Weights of a small mixture-of-experts language model, trained from scratch on English Wikipedia: a variant of Muon for the experts, 5230 steps.
Below are experts of layer 4 (counted from 0) of a mixture-of-experts language model. Rows are named gate (a neuron's input weights, with its number), up (a neuron's input weights, with its number) and show model dimensions 0-95. Each number is 500 + 25 x the weight over its row's rms, rounded and kept within 0 to 999. Numbers have three digits each.
Before each expert's rows: a language model's description of what the expert responds to; "comes after" lists some tokens at least twice as common just before its tokens as in all text. This comes from a sample of Wikipedia text that the model never trained on. Tokens count by the router's weight.

# expert 10
What it handles: Spaces and digits beginning days and years in dates and tables, table rule lines, and Unknown cells, as in December 30.
comes after: " ", "0", ",", "|", "–", " in"
gate0:456497522479534486517535477489470491497501508526515510503454506533528498492505509504532536475485457542481486530504470508496490520512488486497479519445498530454524497501526479514494481466523542494497514481451488546515464536471475540518509475513534511485477496545486512504512503535531516503
up0:507484498495466524549489517533544517534514484497476452497487514505491498539443527505458476512449492429508507485505520501523467496507488493525468485461442471535464521513499525459486527537493483487533469520535487506502493480511572471500477489492494517487520503550514460460528517522500495468
gate1:500476515489504515479528501510547461488526486506484532536488486468496466527546541488488479484523513484501478535486534481478473517517563488502526475510537488498515487518551503527508520528493515520502543482521509448531548545494540478528573490492500471484494529553520505526449489521517515495
up1:485508494494518562455515496510516472479553510519487506537474495489472479564494523514483496497503507505528427522469522479464484517482544497508506515503497451468491535497531494511537494502543514522514534528503536424510507508520514502533525495469535461481491504512535509508428501498500524487
gate2:493498486499522478482508456513487482475471483512527481540480522483471491496500536477556511514504494448531489490537491515520469492488487514467516494440470516498500483519498502469534495474506548485468476480542517501553506504491495500453529495492492515523484518504521500462484513506502515537
up2:498520527510486524495497484533511491490472488499483501502522528481485481488497528465492520543479486477542481515496508461526482510493471467487541518482467497533516509515521484516541534512492511493460438493506497519564513513477540485509545489523519472489459497510533513476508539497518511501
gate3:478494493489498514478531499529447502508467480491472524504475505516520479493454498540476552486490520507508480494503508492428499493485497510502517516505525496512513497458558515530535490497499462505525481504550525488509489507474454545549539493520505513536524476523479481494473517490504467488
up3:527482468463467503492502495542449467518480497494492531520449520491519462507512484522495526520480516539525517449505522503505514477515455462511544507489534481485514484506577497531495490486497525518496508514509532506501492518442461535513473532526496491477504474495537470483490499442487498488
gate4:441486498490467502492509499506476455508488512491498545472510513517479529545415498507489463496505470517512545507486559501512492503513500510506489466484502504499457518474500504493554499524465492507501463460488516539472471558539514498456501477498508514493484499499500490519519538501500526506
up4:490535503509543486485486470506502497493476511480490519525443521536520501490530520512465522524487495554529543491552508484539477516465483494505473529465493488488478488455496455487504522492465466498527475468504513538463478536520491486488480556504499513495505515444453466520500516493473496461
gate5:536483481478488529517533535469466510477503492481480453481487524475519496487524491465536477521536434518526512484452514536499460480482545425505495447504534468480529524519508510514508546465493506492525510509487509472529489489493481510503476514487528491503529490519529472522492509485545469519
up5:506493481481473490554521529470494541478525531486504437489517502458509498494517502472521527518507466529513492503461489547492509489494577460507524466505513489465550557511548509524513541466518503499530487485470541498520513538504512480479459514509496485530523493515490496519471478454545451479
gate6:460520525528521515501494474539526513507519512522481499503512499500571474526576517492515534512509504509486537465523506485497451509501495521497492463516466562527538504556479468510491500519493496444498465464511491449485509527507494476520488491451503529454467516490500482460498516499515524520
up6:492495497500520520490444480470507497517481517492503500521483548472550517487552492474475540505496511553489497470527493459524487498497495507500509471509467516527526514529467475529461503509528480501497516484523527462492495524491508474501532480478505511499455545520474504438465481513519547542
gate7:493489506520480484496471511501519498481456478490482543487553537525521503498527547515445530507507521508494476521481507505471449486527490464551484536513514523484524491503515469515509454488514477522530499470531517490491470509443523507498474487509525476516484490472540496515468479523479475473
up7:544529550459503539509499515466470501503481502532504523501504513500485494518529496508499513486518532491469527511505521521483512479546479516521512502520517432487513493518488522489490548500481548476514475496530549544478506516519497471490504515494505503488466475491507472474549504511511500522
gate8:518519422510518476493481482492519457487525511506461505449514514494511480514522465526502508455485470500534492518526499498565488523511481509558469482476527476502476475512574446463493505537515507560483488481479522495504485482516490506521535513484546466533492511505533471563481459523478536513
up8:493534477497500481503489516500524470485527490483471516467484477462482491494508452496496495480489492505486491537486515519517549500516477542494483515500509474479477526472515495505489502516538480524503515506475520490506504513545468425538517528484531516516501543508530465540483460511512512499
gate9:494489479479504536507532476475508464478493478468436519489514476483523478499511497512497471472479473491532471514499504531502494475546488484505489466536484502520548473495504482496491513512485487537477543499542475510549488488461477492483552480526502518519474483496471475520463575485497491475
up9:481529468475496472464514485475472494495469489484490507510507481495505472520513459543505473526532503480520495513541472478507487499520498492498537497499473497499496520525506473481496549486478470466477518533500492496531496502471526501475497497524513501521519442466506493504507534470504494480
gate10:489505535515517491467512472525511512508489512491463455499488458483537488483503515522465542475492494485506485488515492495504465573516513484508508507509533547477511439462524563513498496519494513492450489457482493504503523458528539525516497506480526485495492502455550508518495514501526498522
up10:523481493543527528497503504524486469470512501485549457482492486448426516525528468448535473531504543515464463552508485486514532487492526524501519491510446516521518491528511468472516513487463502528496509528517514484522469511458480439507523470489492473513476489487511510510510503494488515494
gate11:507472506493479504490503486527491469513493502501520451514497526460506529502494506485555500499499550494494491505517492481503536527470476520538480521487522514483507506518484531520517484449498521534507495451526441451497519496516484499535497499498486500486491524476524497492533465545540498535
up11:511506489464494522522490501491455479503474497450522485470498538437526511436474502499506473490487542492510450523514520525508495551497508506507473514473494481489482512470484489502547506506463499511520488470491555485512502495499493524527449496536512530517522530465453511509509468539480510545
gate12:493512526516507550514499496493558495456513522459501455478500511497486488475532502452483452512526509493525507475560506509548454498505501470487507507491515543527494470507492485479502497538468491495530495536479528475459480498539474473507487489512492519500457542487515512524512470495543486524
up12:499521525500520556462500525486527566488523526483491469510471527458497490472539532465498517503482492489546482528525520495511489474519501444514500511424527511468531495502518495491489523533511524532501452528454541489514473507527472532471480478484496507529451496430494486496544452551525444521
gate13:492497508508459511486509487501514530521511534507533483485513497526464528485450530516470532533509448489507517482502525484503445538491502457519497516498519475501548506451455495521490513548508501509484510498456526565503480447468489463499495538521526460521478480525492475515464528497500523465
up13:499485550519436485461498516487502529511535526492518494475515494505459515471451538524461525549530453486492527485477484476479469508482522448514468497472490484517535517464484484526498496533543498507536523515464520542508473473461480471492517501477516494484442476513484491495480523501526515488
gate14:533503540472515487459477497512510520465442534506517479463461508488530517541510524493493531436527464580523538476524516493505507477497484511514505550532500507508484444530487474509522466557466460490512485464509486502474469498528495473491463480527502495466504482513473485524512525525520498564
up14:483495521465517463489499529528544558510508517553501467533443510466541491495525498500533533497437498517522515538507519548515503466513553504557492502506541460489485485505509481505484525462529495453487512492481520530494521523534476515519508493480509502490497487499508535523519519506465522540
gate15:526492506479497511474504482475504500513516473480531426507488476557518525530521513527485501499500529459495526486514512547493510514485498509561517506525514538492483510514512558483463432525493508450554492527495479525471528489507495501536491468473492488468506450484459479566507547492524507492
up15:496501503488484508484500502526546526516504517536487496525521455525544531512499522500494528467516490458509515508506535505503494495515495514539507502496489533490485474524522538494415475527504499446532499505527459494480479495529548515519510455502462500457491414464507496540486494500544529495
gate16:456499510497496481483482519511497499463503526475515534476462518490502528482480496501493473527523512509496531490447561475430536468526440511521509494482539485510505525510520505541494513478496550437486495497501501577496519505486510532487476487471472477460518520494530485483547504506532493514
up16:492544516533490473467484517510478486491523476451522534478450516498517509511474487497498461509563501511518535521470488480468544530504464512513490504497490486536506508546551486494497532511522515489494470514495462569508491538471503505509469486511469483474514501460502487462501522481546512449
gate17:536502507489526520546472504475473510491460491507451526458470471506485507525525518468509479503463534527476504517499522497486478489489508486492509497534507521497446498555465495488543500502492479522477513477501520494473500529461493496453519492518484508531515518479511474567507557518530474509
up17:527490496499522516496513471486465525526508489527469503476500489489491444533494514513503456504470545525478476492532562487495500491508512521472534503512463533474487473513478477489496478489501504521519453466499515478507465491457477510484535453513516486504520541493513506532521528505568505503
gate18:500543523495443561456481538477515455459517480551507460474515500514515523559495509495482499484475529474471494503533494534514545456462489482469497510512511510527506498509530556531550521504493496510543486425486521515507503528492490527532469521508459499528463476520495475513487466523451479480
up18:498503514506455557485471522473507510450485453521521470483532474484549504514499502482480512470492545502460497500501475498522508489452498472495485466513527515529499509486481533530524499468511520506538486445483501551509538491500509525506474520503499476490461493519474478501476481487451445497
gate19:528493506493502477460488496516507510457516494522469562508527501514527460495478515512515513495541513482506524480474556495504495547483492502501538510494457518486478486507497444478490509504488477502480493513485523512477495448493499487531483546490540513469497480453537482516410502492548519500
up19:496479488501534476509479489521472531483490470516488541509477472537514475485509481437519477500479535530539544487523549510471525489528452495500506521493506509516463504496486509495489528507495499508501499529495503474515508469519496506509507497502497464479509538493505499530471504509503547513
gate20:471474513522521545453454560485555496469497492520479511493511525483476514510514477492465563532515525510518484504505495487533521460479526519477506481476476491530505479516525482501466520466441488486478511507517487498496451556489502484524518524491498492532487508511471505530522501479513505501
up20:484511494486459536453486549482516525491494504532494506497494484482517461479494479490500512542523548477509513516501518510504511485478531484453500488532469518525510490491512489496483511476464481472468480466468517486531470515529486459501498507476518471543516480532476523533497458517510520490
gate21:498517521511499492522540465509521492494478528464501500516508520493491454518521520507506487528495509489458500494476514508458535479527478492486485475498519480479525462531510483527523564504473527485523523536486480494484512551518483481460531503486487487477532531474501485508503485556517546507
up21:484504524476464492493529512532504494522492526462485495537485556509473459508521509501479528511461506549484488495473499484445549485532465507511475492505501476540514509498524489518531509477452512464542498475477488511472458500513465506517507489523505515496536542445457472506489501503480544489
gate22:468482497492488535485457526487519490490491460482460501466475504499548546482479478518571529492497516503489469476500520499509492509467489497519489494513515485539457473551505489562529500473513503518471519470543522493510524484493515499482525469497524510491570539468503492463485497519482490475
up22:482508492517522532505443491503503444474513487490503502543483481510522545500493500505543490478475508487489463509510510491486523527465454520502494478544511488493485530523547503557483495496489490510508547452527500512492500522512488514498528445508536504511544532525489489509492491493491485467
gate23:535484483489504494500437508476532489499536504504465503513487554526468488497483465509494505512530522457472483516519476507530462490501507524447511488465486503530457504518545533520514443505499489503532468500498531512498490516516444484514475492509475500488469497526453506547472532497519502522
up23:475450498529512470527485485492541488518496499491467466521495517511437498464485499505470503514546494487483464503489501534509524488518478527471495484474492520492441516501518529519477481512494511472515500498470526496479534501511456460535483508486475510498516487517480479475472531479546488545
gate24:517492483496488537494545453505528501424469505460467528494472502498518506489486483519529529495527486495450497461494511519502506522513473523461457463502507508510530473512514485505481525515485480507485495524469487519513498504488492468490499525491562489454485499457490443520495555525521449495
up24:512488448498531514476538528528542536481477509496512506484462486494538508519458526483514520510495489508479495433476504540471508495497468499514499514464480492519536464506493525475485503508490513494496515501488493515495480542540493517478525494496558505470513495510526475509494520531542485478
gate25:512522492476466506473463474503496518494513498471529488484518532542461513527498515481525481490491463465510506526562448500510478490501522487530497531492505544504490528503522490556506503491490491491545453487537486521499461480502495508531510517475532514476529512505480484477518480466470495506
up25:489512528507494464471488488525505543488509521455519513477492538535515541515503498507495472459530449474538475501501452534490476515490505489525481512488494528547511490518488502550461517483493475502507466491521489537519490477520483538544534518508513503507495562506494540466526505489472491495
gate26:462484489553463484487530503536490519497507533508472530537514503505488444501493485526518502483482504517515462462507448519452497472492476519520566534498488516530489479505494502507494465511537468477530519513506480528496486506484501503499516486491489538499522508544487502552475480497513495513
up26:482498502507506535500489484454505475484490529501484537497497514517515524452503509493506501535555497468543524496513521470524498441551524502460455510521491464521490485479541525475477519478427497488492493473521499475481508527504518486483494523503536481503499457500484479489554511505555536486
gate27:487501474489503512517525513487524527513499504510497486544527510509509494506500473499513498523535492501531447538479494516482482546469474486537492484491509484467452441477518470464469505556491492508482497480513507474487486515511504481504495501522535555492507447497519459479476509515564514524
up27:516476514483496518533506496488496520537455486514542501469513478500536508498510477486482495500487498527497511499483474544463506542470473495476528529503510471427479475503509503470532517564484479496463477444515499461525541547459534506491522473505524542500515511476491482514452460538475479512
gate28:492515540509496498463528471508475490520499462471495554505484508507538523468551478484535516509499498513501529484507494493529512499549508525523447444451483539514494477512471512497496509463437477528546507487465558509509481496481484550498482516507496503495473461493502473479542488490509502483
up28:496478530511490538526560499484461515505481493522523480492526530536496534459469489542480492467464504561462513486470539529522488520508493495516501522517531510493486486502504461497483547479488530455538495510502455529485532513542475482522490493510489498516479499502530509511523505534564527536
gate29:546524504507464494495526514526453480524472479433486517503489523505491529495487511503526511481481519511480492464513526564493480493477476472537437492462455516493454512472535481470500474501485477501504549516519448478518514489511504488524526501481525476482510533481486515478482529505509477483
up29:481483505506475499471525496480504473505510496509514510496475480506534460479481517482485541471447498487496477470524515534474553491483470529511516504513489529454527535484487481507493517507500489495485514539511527477472517515493536443464480469440492493541522523508458525483499509477475454500
gate30:495488506472465491507510482494527538497517548505488479522476490459539524485500497510486471475505500492480506537547495476456509500488475504473482504456522528486497472527475490553513520479481470495505469495489506491513503491506505493476508510475508449465516486519522561523542480493520504497
up30:499497494472472483524509478525552524506513543473515481532452494495547481479490468524477494483467484488475495551538448466466508501503482514500477481458509548513540484499477480548503467477501492503470467523526484500484475504526507520494512533520526454508499497447519523526501502498532521515
gate31:539483507478494536502535458514491516494544526491470512502483573495536507524573495486446483515490477480516475534501513502503493517511528484504506480476494521511493467556526546502544451509493484529504531519533492488451490457489499493497518477514540482524497470505472537504517521500529532520
up31:489495512489493500501496492529477478524528514472465517506482527519539450571539513500457489527473496519475500502484501486536441499489496499520519492514469499505499501524530508510516496492496504517514498526534511505498509432480508473499534468508489519499516497546467520487516562472495551483
gate32:473501514557503492485491533514498494496533510505537466485539476421501523524511456515508492464502513503486461538552496512519532536501457464488521487514493556528513517495506477519491507500505515467500512515526557536511487474527473472542498487463513501521497505518525418528525478472497527496
up32:469485514535522545474543514539505529496529492499493483465543537466466527519521467503487506472502524512505497531554526492541510521509469528499498517531494530485492513494516450497555471480500536477509483517487524552507515488550523474494482476487519478518523524489548451513553508486476480473
gate33:467512514510535471476469517488499476489524526489527543500441498487524493484466485517505480490497488466504492536510502530509509497463494514495461474515540485494564529461569493474495511491534537508458526472486518454472487538548512479475504502492488533471493523498490503528443485473515508499
up33:502528495508477483471534518497510474509526497452473552484498549497483463509535527459566493499489505486481483500483525526490494490490538511498517467499489532450501441485527488488500449520490450478476490529476510490484516517511473467475462503487510482500487503529466524486463506466480489549
gate34:541495478477515527473521513499492531474518497481502507490465522508493505516466550486535571489487481448478521482508442484475515470538505489458489435514513518515469504490518536513522500532508482498526474513480493565479532498501516482499501516440498497503469497460469442442525477518514475511
up34:480529467490511546528511522534500569511484454475500505493470492493500487536545480472483475509492524534464501543504469518503474496444478500468487505522447500482468489496495492513482500485477514519520509530486472491585519488486495500486444493509513490476527519471487516457504460535525494495
gate35:476486489492452491444515505518508475497469497506455477435517517482516459530496481444514478537491481503511498504499534507499501490482475471491512505496468495506442477508505507475499528473501521484513459486509467503494551467488453532417550481524468529479498500477473501506446524527469503449
up35:512507538526476541491528524527475514525475472509460495504511553493517506506500488481507445554521451517499509518506497507536530535505448488491468530533490534466451487497506510505474483529511491502464469530502472516511463505509473536449539482559514513479512498457521476461513507456511504520
gate36:507427519478500484526502521489478470502514555506447487479516521496498480488523494489472476472562520531530485493539487501493478486516492468510476531488474490472500500479506478494519517515508488513532502507530530472480480487496514550439490494510514522485543516476515542482489481516513459493
up36:508441485511494487517504531488480529466509537494490482459520479524511492461534520491480503454526525510519533551520511545470500491489472478546479528482466489488489530477554498539506482513512497510523494502517529500476494503453506508460518501512510512489504504554491553524460495466513474539
gate37:522479505439542514470432518500483518476495526474475494496441488543484444508500502461509496498509560492500502494489508476528430491497499492457520508512494501481457475444550490501518508498515499512568504501499487533476491498510472548532502498440527479511476512491521514515474515511513502468
up37:481458529493519506486469499462518515490489489483491512526448515512499474458516478441485520508483527473456477485489533514516519495473512482525495494470478524457495482455484510495496507502476516520520527503464457515514469499477467515519471554522537494533475494512548484490495522500526440524
gate38:508452493488484502501430489493488518518489534486510484525521530489467518466509509488468454485529481504524477499505493480504454511537522486552491472507530490476488505462485533481494548458481507482476503499473478475469533501461503500508514505481506458481507527514495465535489478532503477476
up38:524499485507489471481471504522496552504517515512531489530510500484489516442515532471519480494535502502534461518508463482508480498515520486563478500544520496506485503517521499490485471426481515498475537504498479509485490494519495540497508536486468522470527543504535450544510500544514494471
gate39:504514511535505444505507513543466455554471510552526523527514502488459477445530497478506499518516467525530503503501485489458507528520505506504476492442503495510507509474530480542469538541512494475510425491467500498493511429490533512502532486481502519524540485488522528522529506494522498514
up39:468521485541471482469521491517495486507476470500495533521511464462476479446489491484524470475520504516501481486471509498448488507478469488485525480464492465448515535499475458552459529541472471500482481467449490527531518473531460500450516495502519464497490467484496528486511515479481490507
gate40:499521465492464508528509505490512523518516494465523488494509524504507506543510497472481506496484484491506476489524510484489495532504486503497496479508530528487451499493511504508480491514488491501536482468515534538503533536471497471508529484495491483524511476471467527508454507534487516483
up40:501502479461487489482468509503502489482482448496506475491505468517502528528496537491494529515510541530484542468522491512505512468540493558506515517473521507510533464519472516505504514509508504518508497555452492524486506473481514497466526467509513515522494490440517547472478524532474489496
gate41:489502490486502497513457526512541494488539492446495459526490481529517492483517493497519523516475509521457510474498445527459453469485463517473502465474479496504488448497479468527530508503459550512472469467536492523473539471489503551518512499489472516505516482508459482538478479532529446460
up41:511490507519469493508474545518497507475547469486473493546476480529524455491537488506539498500486520509444506491527475540475511464449495496538543476498474461528494450467495493472528531519458535541494498490511490545483528507507483452522496502530485520526537518500494482496484447485540465502
gate42:480556479468465510532474496491512503533494518533481488501444481479492532499500510466512504506500507517504517468516488507469491508489495454545522468458441466508508477516530485509521482547543480535517462504497543493451505500489490504516488509472543486506513441439463513491535482477498514488
up42:474509476449518506467509456492523486530490507537502467498498469501501503500491568524500502492524460509528471507465499504478554573487448482531483498472494486484476458516485529544483444488538511489545462545458511493499545493511494498555443518512472519496537498508523530518493487493509521473
gate43:491502480503482522474513500486477514474510447510481493487420476471498485494505500484489508513498485512476560490429500492478498476495495503471476525498540489506566490497536518504512513492497528495513535482510532469525533495501503473510476497512480542538475455465477475527483515535500478474
up43:471482505471546512493509508501513508443503507453490465462461503561490577484567464496506487495518497481464506496497541479542499549507513526524494521504474530515505462486516477534477521512501517475463493494484470490547550510506443508529520501515489561527512457491508497485484537495452485491
gate44:505522520486524520478474499495496505553488544493468513493508507514485518489544502518486444459496478530519526513486479511478484474520478488518487498514517502515484504478475436511521479519510529507509506491486508486476513548522514528509505524478462465491538469502512502515529476456521524504
up44:482485497484489548512491488518439473515472497489467478509528549486476522474522508530489464465527459521510510500455494478506493488531468511520463506512465535478524482480469454491495508531517525495484520499518471532500503476508524493505488524526511472503551485507508502515509489487507489498
gate45:458499522462492494484521461491493484464492495511517475539506455479508502549523486485488513520539483515507519489490527554490491529497507489530506474493463464494463503469550471503535524455518525483486475481477491483524520512488479498516469429491579465559475461510504525505505459496507551542
up45:454502542512504523476469487469513472482518477524490473460512478425471510501532480493507511508534461504477531490482494535483509529511524487513473511514488489464510513487515472532475504522482523455463504538473480527503473497447452517520469458508523508546536457524488502482515468497486521507
gate46:523514503498496477499450498467551500497498490527493498506474513511575475502489483505478514486512468494507512508518478497475488525520536460544489513475445490454542543530563508557509421526500488471472483504515468470561494535537470563541495429480489522508525495495502512470518532505489523533
up46:517509503503479499490464501497557492495529500504513521476460486516505475494518514473491520500512492493469502486498457477487488491526514494535470499484494488487522518521536518499542437493527465505482509462488491459503518502535476512514485499454495532479538527511492481479531494526543530503
gate47:472510494488529537559517538510516509481494530524495499451495488463513495518478447509539478477470458519503446494474503478486466470510455519468542512493520483479475507497505492486562489502508473501507453492451511540476491482526516448541526495480489489504491537511489470480503517474462469536
up47:500520493495494529518485527507465485509504523508496544474480492489488497501492451496531494505470501539501458503485527493469507486502471516487515508540530478506502487518534498476524503515475484524526474502489510498452477498531527474524487461475480518522510485517502522502477526485435489524
gate48:453481537480500517509497534510423535520530512524507497467485492540470439494530510551495478532510508515528529516521469502543509459465461487492530495488527515456499488508483506501524500471517483516507482505507479537484511481512493490517478529495517473540504499459487451515464491485512489485
up48:435485539481504512519509497490492493504505507494530469494504472484492450512498498518521481539467491504480494513527502497504535480499482507485497499464517507471503510491507527493490516477500511491490520474544512530501516520533489470530488491472519460536514506530514488554488500538522497481
gate49:503512502513536461490504532492481490428493521495494502508481522478490504519505539488539513522520499506506490514485512562494478520534492469527447523522528548505524490548489437486493512548465472499562492489486535529426556506488530497515484509500505468478497494474507499530536453483517513507
up49:486486485507486489444486478530478488492499520523496526463496499480466524481482519490525485534543505497484459497473470527477495543514523521521481539506518496558508524487478502507482488510487482521488494510512493490517517519489512511483489465479506482518508486525498499533497500491517472497
gate50:501485519522566468509518530546556474527536503492502482470473521500509516471492502513537494481513500501498464505535497492519474475480461539520520494516474541518486457485477469479483515483522540500521470492488515561500499513522454479481495501482541488510458489503513555489529472492521508513
up50:486465533523522556493472494481529490512495500529476483494496533500513521487517565566486494481498480510509551440517484474506480524475502465483524501467487474440490498472438512499509518492535476509487493525500519481480511511476483482474547485517477496492471492542496478493560463492531469462
gate51:517500508483513468496529497462502542459514490504484478521458510514485517508549458501503500490502503534504507530488534458458487502506554519462461472487482490529452515502506516440514526522504545495535509528506525481485505526457474555464486487503491498477484456459500566491533506482542516528
up51:553485481502488486500520476480495507487500483519501501537492511506505532515526497507536520502528524479518498551512504463494515528529540520470449497473508447546453493490466464455541531533511544514545527508496510497477503548510491541523505514491488495473513481442495544501532513453509511526
gate52:527511497458522503489533509499483467473478532479557488520523472518489514504502530479506515493490491512493504478510531480524480470508548447500487505531507525491482531436520530512548498489464503501486459545516493505479508528495507460490519504485491533502514464493495483505448478498538493516
up52:530535499504548493488538521514499537510448543513505542514492520500532509534497538496505536515466509550498470512457487489443499495478525488522483466499514539508496516499476514484546523506481468514542516527529539480541459516514504489481486494486452551499521513498507482479485501477513501494
gate53:458509509496504516489483500510517534503465525503483504518520519520473557502528562502545500499489498476537510505503506447486495539493520490515465466515500498516518501490548514496526467504508494503478463506465523508471489481484504503543497507536473466463472470512462505522521525481533526496
up53:443491500493503497511501477468536506485526485525437502493498496524514514526486505550510508499508464488493517479543493465513538507503489481523466491505512482545519543517548538457503492506526458490464493466468499473482483495489490492523506507503482482491492467491493481532476474485489536484
gate54:486487468493522436492503480509512481520500506519481496439508472475476477514507539458474477499496497485502503516512502481516455531505539486495455509470533531506538509475489506532478464517500472520478538479484462553514509461534494502497508491465493489495480468492505506509511518474527515507
up54:460552481512487488520474527460464477478525491492404509477509499521490471489457491457480503515473506518497519501511482470510519503471480501520499532497464527502509452512509531522532537503460491443447500545470498437471487494519481497507490498528455515493476495508516467497516504505468420486
gate55:487495526446481510478533530458472528520462556516537516495493515492523474536518523493515513469514504493498483507501480508486493464514511507503490498527519495470464518481534466497473501517546470475516537576479508509544554502479507479503483499506518504525474498530478464507567475522509514530
up55:538509510529491497448513504505510496496503493515510469498542490461500461503467464508494509471496511471507476492472499489475517511448473532497568490474507455547469466518477453457466456499538487433539525506505501527502473472503477497506491523495502513520506499511534477536539495475459513492
gate56:510478542507477491510493537496513503523496496517462456488523519488473571475543481481478471526497517476445505492475542530502482459462518443477492521424530494442464483487460488504478465518498519486494481493511482480554526491494479504468519487500501496537508478500486500489495492487531497465
up56:507486500503503501480492525481488521521467506523481518550517540483475533504507471474508460508489539486477462501506489541511515442471507467501466539492438493506481486514453500496489503527504476449518492526537502516494493527506498509434479512544505483488538500506479480498472449521559516479
gate57:518543523470498531496483503496501479465512564518521494507563461501525492516476465514521486495529484494512455503521523484492510563545488498526510504551493506540495488531500539534518465487497484479534529484486507530439521530489502474520509488481494476494507497515502472509493482503481479493
up57:474489504473481516494501526476557466507545499527505564510483491505519523495473496498513506519513513487513486507534511489538530493534509474504510477514504514497490520514496524533471535510515454509483520505503479518433507470510498486508555501451515511508487490477534504468500520476473495514
gate58:480505486460526508532502537519516505515505473504550497518533505509535473507478502486479489477474518494486488520509461530449496444491492524509503519509474524478492499515482527502483531528500506521507480477507513514485501505512476510518513496515519526523491485484505497492499477468510524512
up58:468469477500511498531517480526520542488505465533517494512513500517504499508478544494485492495484479475463477510523488490489475491509494493536526516501499501474492557458515504506504482517497562530489543512485482528522512541512487520498493504551543509520483488463511508471514479495514509539
gate59:488504522488511528553500493529482488477461537495507554519521461469522482518432532491500515490475499508520533498498526512484533549459481534512470487495495500564515504546497518484505511554480498514522479508532520494511490477530487507526515528510517484498480501541532454468511525476496487485
up59:485491557513506479482519544551458517495518475535496501449465524545446511527506436486481496504484519474502501526505526459519499462493547507475547485557493510515527498503500442464494538448518492508486510524481481521508537493502487503541478500490484517488483469472499542544519485538511470520
gate60:524498541526510529477521488526482511530497492519478488500490465519488523500540488514468499493519491525476546489497511538497505512505465466492527488503460527499516466525507495498500554488504507552464540508487539535509500511507509491519515470527531524452491469515494512499492423498494495541
up60:487506530513495509505547490507490502512536493512442521534492469535487533515536500491485464475546476540474520499468516496529508516502497478518498500502510551493490498523498526517536518511488545549448533519492530514543497532508487487513484478525529536502524469512535520476500459453503551523
gate61:497456488569551549499490501521483480477441504514528489564494486475488526499484481429513555535447533534494514481527511514513511457479510466487505500515478490471485486498527474473513469500464482538530526491537497520515485508517481501519511513503485507498506500464485479511515520531468494483
up61:533476488521494556494517479476513477524466502542531473495474475480504463501456454519463528508469467539490497444510450495467492560506507502490519520471493496518444462487431494468457477492516493534471469503521439492436500473546524529488459497507517515478580468466487502465532480493446508499
gate62:493480511510512504485501479518426490510470481506494497457516524497527530531499491496487494514509539516527469502457543531504538522474514510493461538510526497491532491483523485478486451492499494469522460531503517525480483486458518502489460511458525531493475494494450514477496532503494506479
up62:467504495482551481472525514451482519510472491457451537485506502515505464456500479474473469510524514506517500533436471492495480513543501500489492517556520513506486520480514493498459510506478444504475493512482533460482533468486499493479540479434456478474504478511510500512503514505508493488
gate63:494479556471477522521524489531478475507516452517508516479516467483500475501520497507492527488503550525515469497497446486553517490525504488452542562476465481506508515488497480473496463529474499485479481515512506550521497490543492507488525535510490447530475520493505496478497465538538488521
up63:533448535468486537489493452500465477486521479508529506483470468506510470449522492531500520483505494506508515486550453511543484499493512532486505476509504546534512488491535484490469474482481501483479515524527518535518514508512484505507494502481526434487475483496504507462487500498523539466
gate64:484468486518489512537495511483525504521506475490459538493485488476493488481512478520521495494467497496561514443469542492503510510510509509538503503493517464533527531471536488488528463475530497495503475475522481514458518505466504501485475534485508498476483498509459487544514512469554488507
up64:489501500503474505522498512461492484508555489497517553501458513489518511469528465523532516510461533520537514467463553514513514490553542463496465505527546489504524507491526537471529445479526486511501470477520477499487494537466502485499483553488518516464478517530479496520489525489527535494
gate65:494500471510484513504464493474492488491517490513514530533462515519527497481503524466495508516465527450503510504458483506488486507492480505497546508461535507514500493434445513535486476448527524496475496516476526482502508468481472521482544460514467528513525492498519454474493485498534512510
up65:504474461492514523510498463527523472518509479460484538489498483542522484496539498475518461526470535492513519519489494510514501536500487506501543530428488529536505503470433518521458497537521545507478518508512491495511488484510519530455529508521508508525494508510492459520467511537543458515
gate66:514474496501485482489546470519529471471503515538489488486516521496512513493547471494503479520538521512505450510519474512528477495539541500488511478531520500463545501564556478488480524487516461505493450475477510495473546523523469494487524474516488528460519531456508494475455503498514504513
up66:476493535511484528486511485536531464442494520504518489506490526527492463495520490491449497505508573511516466492485507506541493474489494461458488467501538463484531500529490535459521530477489493470505472530499497473432532525525524454520531469474447505485479556488540502467486533485490478498
gate67:510486511488481539491559547487492496499493479413520547491527474510457490555539503501458539490498506473484504540485520494514528498528487500460534489493517526504504480508532486473510486507527509500556520522520489497533538506457526484490504486490493473538447472528523524467486514490494500486
up67:435467494514501548462548493523504513491529489463506514518522513497486449450531544517469490464493486460460455485489492522501519467518488489498520492472507478524509463514542495523479523501532490443518472461531461474527491509446509533490549520488508525552484418525497486475488455486473493451
gate68:496485527512508494490493460515517494504484510502485487551525515488491479487513475495482508503518503456512515533485530510474516486495544473481474473473470507472529529477519541528506505501475502502499497514471475498482453514460493493473491488494527490478470493444502486471530513438502479434
up68:478505524479488475547491488453493421483552503518547479527448534525485465546476428463522473497480465473528493507436487474507554490482545520485507496497458527481545543514511507499496517517530509511520520528482463473503531481537516541509539525466508458537497503512474473497527515516520493489
gate69:479484501532509505497511476483512458499491480493478474532512498524534493468487499431523480480484490511508468499516497504532509526478451496544519502493471511527486446499528505502517536510463543512509490481548536496527539536490508461475480513496498439525462494456505462507500495546518468511
up69:493500499521501480438546510520495487518482471478472501517503482452461519471487506514479482460492549516526496491523491460488507461513496507523466522503471507501533484478499482553478499500464514485485487493561525462468576497536490505504530461490535502504520508481533494503527510510564460525